config.toml
num_hidden_layers = 9
hidden_size = 192
n_experts = 160
experts_per_token = 4
d_expert = 64
d_shared_expert = 0
hidden_act = "swiglu"
moe_layers = [0, 1, 2, 3, 4, 5, 6, 7, 8]
router_score = "softmax"
normalize_top_k = false
routed_scale = 16.6
balance_loss = 0.00228
balance_bias = false
router_z_loss = 0.0001
init_std_router = 0.0242
lr_router = 0.000551
num_attention_heads = 12
num_key_value_heads = 3
head_dim = 32
vocab_size = 16384
norm = "rmsnorm"
norm_place = "pre"
norm_eps = 1e-06
positions = "rope"
rope_theta = 10000.0
rope_fraction = 0.25
qk_norm = true
attn_scale = 0.177
tie_word_embeddings = false
parallel_block = false
init = "normal"
init_std_qkv = 0.0325
init_std_o = 0.023
init_std_up = 0.0325
init_std_down = 0.0
optimizer = "soap_variant"
learning_rate = 0.00392
beta1 = 0.95
beta2 = 0.95
weight_decay = 0.019
lr_head = 0.00874
warmup_steps = 85
schedule = "wsd"
decay_fraction = 0.901
decay_shape = "pow"
final_lr_fraction = 0.0
batch_tokens = 32768
max_seq_len = 1024
doc_mask = true
z_loss = 1e-05
train_tokens = 332400000
max_steps = 10145
dataset = "wikipedia_en"
Below are experts of layer 6 (counted from 0) of a mixture-of-experts language model. Rows are named router (the router's row for the expert), down (a neuron's output weights, with its number) and show model dimensions 0-191. Each number is 500 + 50 x the weight over its row's rms, rounded and kept within 0 to 999. Numbers have three digits each.
After each expert's rows: a language model's description of what the expert responds to. This comes from a sample of Wikipedia text that the model never trained on.

# expert 62
router:489563478546484448471399526487509468551513487528499486483440567488491548458454482522517446520530553495514413498478455430502494578535609487511524461585515539462510620489448523441586426561543343537454436494474425537542499605469538546442487527582576540551508513490513481508555489496491476505477440611527515478493532511452476537421512523519556428487507619484526500482563543525595604464549568411485534502588445467469432463550556508490513540579420493585573466533509591487432527474435523537504514556578434449537448464491470458580528513476472410430487458523576527577412451557400461464
down2:544502494486400540480558458409517480454564574508433495520495506567441543547567578481463475420477519470513531437569517451479517514463533534586532438397623522431529539512433530618483538416505488479527529441517611427500545579479551518501532498507530507493432534525543537548416487475526567588476475469543537499538510601428524538570592482437447487481501475542479478429472504455476548519552504481489547382461495557529525506458442433502546491540596528492415386483403356413510554517460463511475454593523547523580567527510494520494454503507458492535562600403458477494514430480462444509
Word-final completions

# expert 63
router:498468511456531386503479416481406486540482459574469503606430552540518571541502485528410502490403514474552466476449446445460487514511482482521617505483437463497503564540445490386522436555502459441546422489472468545520481591509572573534477513442532498533425436453502494468570537530529522456522509572562546465515606509348565498488509433501491424512497483455509603435620498562499622455567513513480507677563497472501520519511541486476525467513534474519576449579572482401520510457483570537482548501532475420550516446485405479492529548521426439479490458501535485501465459469456436457
down0:501387494517436462451545483476480578469502509443581487492529523451494525535518551430563442522568558509514490412535569599517559518466508501522506504405529406449544393515522496515442516591420526437401495490507550577600510478541541475456600410429471512582467457469571493502503558456498407528448563506517484509484542460491491461513458464441467484515562469468471553559504493441445456567494437554431518478520475442458472560622530412483546453592528461556487443550509464517506418571520492561501534524449531545537548495462600476532395521573509464382467452476612600555442482489470445543
Surname word fragments

# expert 15
router:545477480494539481526413480433418382539567540526478410511453553491470478469524464668472505481550549424520459458452583397471479578545532430491552455450479561541522481501469529460504477495538446455434429590533492528550434566467509488490484496543557517534483482488452537455530608502467485476487488515458566550464508511541509522529533418514567426393452503498529478472551516520472492373563494495523462547518504485476499489525522483556623514602496478560500475500539454440454564386432523486561589448489474501507493384538413471488526518569454507516490444419567464550513444375385404456
down9:503427475479526529505471566472544508401512516476560561463502499501500472457549496517476482491392467555554507480566484506492503542470498395432423512532526469535468468518619477487421537436515586503496510482518531555614502552512496515476463469521471504424471536608428548475498556505624557552534457472509506592532539399467482490475427572513522524450526547474487488476351557448470545543454440510466489362500464441479433515398450445385482567510517407459526430590475435539513502504498613418486488527445471516478478440495540530561554530550557428498510620465470534619426472488504494439
Location prepositions

# expert 60
router:527482511451469414475536557512388509545532451480489457501433503508486570521534523477420471415448481396474480421489507458459394506501520426607566459498537563581504526552471539441576383542526451531449463497477465470548497565482470626527497487533555499518415523525448488447594510486420535469510496520512555452503520575325490555515490433481498524484419465493588507443593445528587509519507508424519428526530532434490528509508576576453515543664410504552511511559440445457449559482450505535462543488475479515534466488554484448536541528521475407487534454535553486539497468390471440450
down2:518456478521444460425536456496517463485447555508506535461585462393547438461502492459622560529503473476529455467582507422575555432542421523547473487620615511547509509452526523531521484376534488488395511517524492427510480400482454502508485563491487568513551419561482448432548544437554488491550459483464442521498528467481525547510583560423449514461561497525533483536397495455444437548515499591460465444510502509591497582545418500513506492488555440524427513546490562479462513533483452507456423577452460400555479427478516423474426423443442547472526457445506483386588598457488423483
Institution name words

# expert 55
router:496501495517508428436484519530452367564537423462496413571480546493468495477500475562496478437488569469512415513475479505413543523560515458532519508498562490516478588501461516424532548491480499496549429492512472537534506533487537513521482591534527502481478460473474486482561532503489482516576554480442512410436466552366501492450525526495536435411527670487574528468541499570476555533640474465466475780527489547479396531482540557479482473524436452530568465549505558477446556487503496548469562565495515523460443472522458492504573504481434436447476450519521507539471396506441518515
down0:569495462453458499529472526577504457524485452470463497545484559436442515499446565445516429481461566521530512502571495489450463495543405566537510514423546441488575482450448501506562462534567451460368535426402493463366468453553460445458524470517553449568510497489538540359449512465487577544540513436559494492495587544487590443528393554453603557451468513490482530424506505490582591438457533472481496456513492581552487432545544410505470498525558500436397515515522429601549471561496442598542497478520569546525508471489497450570531536441493430491460500386526444471457491573556499452
Inner word syllables

# expert 50
router:439532543498544462511417475467434417534620477490524463479485552512369568496519441583420459472489507453505436479431565483499478612519529381482535453511531544556526516448503452420613447497504449491438488570490437646516437545416467502512451507512490591492427478448444528480570499493448521434487509536448588535526529498460541585518491510531545458450374545499585521525536517572496520417531503449451498515484473484440444518630541495502604562530490416567534452535491527485446520505441571499621535499554499518525554465502490427500522507481496488498495455476565466643493497470429495476
down0:485446512479496510459501534464554512509627423443532436532502546563533512575624435512493445500505499474473602532472552473644486502554484461491550431479512573525517386540412465499450428478493498531489422430511550502527470485530458521504572485488515562473488455545476412555553532511465519438433458495634515557504465570389547506563496472525565491462551459554535533522569538424417483543560516427453457490462500529509482482397521448493461539479464478404457485448503533458452618436472574547503475495571488489487460497549472576538483492445545339392493549529467508458580421427503513486
Prepositions and conjunctions

# expert 16
router:485541541472549411453478513496441499561564477603500456599468557464513528462502527526540550478518563453495491414460557470481398590452515478557561455587556473540503492538471439482529459506541449527435450480421485518546500535415540528513462532497527481636415486438499522471507553476460574449412482534493515483474499606488599555420441403497478478467461519518566483484495496510497578484501465444516481620539553473475391505545533547476509509564484512575498509493463512459507535373478534520520519427603490471450464502537424521469465697604540450461442467534561556508476474404447552464
down0:573462491559442541474548482475455478531416520469596548505555370478478488521500499443548488547510503495511490501447444555375493542521462545577467496487483564531530503412503514663463465516418501522492499512531461496470525413501441550562493526519436513580545481444508561452484566587445438573531477464546475565472475462513439461477469518554434408494529447542511582485512583469494494536561420493414607436556551533544471464480475569623529352511457488509494528418454520471481476459432444521490500456510444532456531473424567455513392474543535448485471474463458559529594560612560540518
Capital letter codes

# expert 48
router:539518512372466447425456418468459430494592434512533472578417466501470616537504541504510510398535494428571453526419561471434473474496574490433563536609546555578497479523501506486562474508475497475561495518514443514493410565521448539522498524517553548539404509472473489472578570406463496401512527470442516465507542511409555507455488491469519521525479510490528569505538501543502548442518514484499461540620535457447453495497566503454518586505416482488563497484462499510457568429430489558524591507557425422526449484555505403559550601569495402433428413539534511521496403501411561537
down3:492516495432580512499381475541455462475495491428484511471503578495489494488522565548535502480487546483523501557546419547464540458491480535553432570380544452463541530431561503596484424548479521474506587472557457638469437570541440493492478530512517569537482485558456532593487567570512626347444518517501468414513465494472462503463499554483557472493471426452639496490509506472517529491470504577466580514515560586416509499453421477544463520447478451477468454478539492569497613463460443542522488520491579537445482455524580532519411507499499563503560407423376526547538494470451424534
Digits in big numbers

# expert 32
router:502479528485560411451464470472487444576557519475517413562430507501487546515462505526448487453503517466482441438439528481464480614538614458565557420496535487605509498523473530478570437544512445510511438506426407513581406591441542533500476523559526504561454465480474535438545519470441570467439466575433524446465561549477567547462432382490474537442414603482543484431551413587541528500554524438530467575514468453477490475554621518465524549551506537538587436449449499516408574440457510562547544422513444523484480438506457477500463573540495433483432485575510456582430471454469503469
down0:483479460461443563472535532468488532490367497547593463541498516613383504407500508494451499487425442499413561515470542528472354438465474482507508581652469492534440609430520454549498465494546475498529463456468569533437614477564498570496516414471635443475530598428469557545430507518533487457448568514560456550529484459432418480465496537511551504425458468481539534564463484504451550489510511404452517486521553461531527490539503445566496430538499393499422544575509476445469475493570509540491501518525578518552451436527502485483594563418524425485494475533534518451547533473516480513
Name-initial fragments

# expert 9
router:524507511481516385457473473449468456550537534481485403541442506503464529479469459518435504426560525445449479474448506447481441537519598447577577459523514515609534527542480539404563456491515441523492432500446416551540442519430549524525477487513563509543430465500471530447538538473470562487460459488446533443520528559467511518444431405477491522449403557433551532460562397574559549494566554425473458541567493464427455460520583540470487541587448552568564444474476466483428582427448516586569546415503439498492458473532464451484508664551481432486480424546498456585439454442443523438
down0:579534471480482551494476569558476493441622446605508533459430532493611539579512507499445536520550446478491543416502462465461521557473512519472500438572406458435537551471431512520544560531442513558483549367492450506544485453501478481443453494441467417451582516576484422563478506486486496596456498507541495453461468588426486446503528413579478411487484482488455464591506444408527516590606489462465535434451537472603435535510541517470482512482534483484528531535535581440483384564397478562514450483561463540510521512554474553607493514415516513508495556506494417514598534467573465473
Non-Latin script starts

# expert 33
router:531483506458518382442504448429431448595572515486543408561441468450443537453454465523448526437541508457473481473432515444453461550501597443591579469516543505582533515511469540402558444494523435533485407476475453586551474522454552546541464490512538500542420464524459526442527559501481581499442456493458547461509506529472541525478419422489521517443438559445541576467565425591508562514543524463486437569583488472424478464482570552459517523560430533603544444502473490464440578422440525579552527419508458463483429461536434467506523611561488402501488427553524455558442468453439524453
down3:458584497478472468423470504615528574433530511546564445495473500616550579491561488501470530561514434442472424515549588607505467495495385478492513541580510440465465532556417406487500537499489528452509524345522541495456497457489527510450545542514558568590518513474522536438505587479542467493577508487575514594511514473474511447482485551436444483562579515423468503442485435503548499573458471524494595514464515606517485503361474445514487414385482578546511506528387441424470448483450447490515542571542532505439535457505565520498537523549540433547520571498545517547498493504570436481
Digits in tables

# expert 4
router:479463567441463506493479529527466435584581448525489508686466496463464464514459460552437465455491548508489437467454470379463464646540486432490538478581507461503455597480380468487528456570502479550544485543490418581581488546477438504500414520504513586513519528428488500479545620473476514473515467504472504436500518490497485539520513375475530399500462538448574561523561471555541599499591527437486487524529500492406462497477512504437529571524522508564525503476498505493477542457443599546613561421497473452467437471513503444577494563489491499472441478568550513574516436386495455465
down0:461542513393543506513542445412571498545525492577486445538524481477499505548513510480445408549426454527559517517441507545520536490394500530564448395505586486477472472413475526481461498543525637492459414496562450514416575464471532525569598396581482603506477516545422539555481450415475564444468532522480469552524506483529509519460404478466459559496516559456602563470383550446600502531524494491497460465447466540560504472526492510570479579430492466543449462455483542522569533457492522446469565489522496489536505399510539506463455474508467490588442501535406380496433553521398566452
Line and sentence breaks

# expert 31
router:508556532504448420474472482466508499559539477511471456564432478513394531508470481478508517413511480442461537447461485488458476492442593510529546502489464555605499554546460557468562464494476476527488455462395446531548510566431451582520525458481534555545368517470502499471529538467402552523413477505386560426533523588446493607396422417471479491442449497485553535490582395564536551540620532455436485526537538483498459457504569545483561530560434562612521472502476485416462545445430517545549522460519473460529479479493502485536520588534502388526408489520538427620460488418487497467
down0:514539444524559520397527493480574462555476465541489529549540568518531582427555392511496497528444533510540521493510432637525471525461608427467452588405600491494487539577505549455404493555497471503362511402423507507479472501470529512440523529520433480417429483512578527478540480504497516505582493560446481529466511522496461621476517523541455506576518503489456495533586381510530500511516458571585485418581514487495472518461522556521511550576497567517402430610471568482510492476504526461490528567514564401476632423497442549461496464540448472499435517467516442517516434573473498503
Media and place names

# expert 6
router:452588452453444430465440393500437444547512504487493482560476517479446505424430446529460438436455553405513429467498436454465458519532528511577602515465544518523489487544448481507544410500476423460448382531527414574578460566468523610516492574495536509516492514503456425454538456440465513493506473498526495502529519544509482498447553547588518500487469606447516509473569479622504562526488552498491532545539509494445472438481565453496468560530449463473563490477487504382482569474445543486488608477504400527476470428486436506509626548548397374470449485511567490490488506482345555492
down0:454488491531546516575446520496589522493484547511523565619460538429556468509493478578507566511529435506461519420529555552603401515548472487546516554533545507524542514542524448469502395514499519523512503440443503552485411590519478526516519488394528532474470527480479498530470572497529486472487514527447487334495502524488473490561452479435515503578460501535545478547467575609482496593503496560501440560421462518542464448418545546510634462531504537414455467529585542557498570472479475443511512511427530541611534582470481502502382552490525467534552547571480514677449418502539490585
Ag pieces, ordinal suffixes

# expert 61
router:490431507490536422480537430529440501539485368532603460567391535476493514523486515515444484440481529441480491452485477446421500542447447479528602547466464488466527593527509436490445487523539449470475384489450443491592506621505530539491501520442522494515459477464485508413500592526461462513508574562544564428445495538355574502491460416547563498487491477545559558415556452569468568500643430439491516693527555479438455503540549540443551485554465485534577487511552514451478496432487510548469486431511539561506467475514399490506528542490482493526509474499548527492506474404436483495
down0:495605494583519511468463550503515535579577563519504534504527503546642414471573554511464516594521506545416433545546459494510450436481556422517607502543373459490478568496482466487442521411449462564496561433519503424490434472487505582510545480486472572513487515534474487522538503450522579525413538527423548431521571482533433485335461560406418486596423526442518506489500476493473420488502553475558485462537555485551536518353525470524506483514464511461459496470453457532475580497435460531525530582537492413545451492551544556570442528417493488502460529553421534583495523484520521478
Place and team name pieces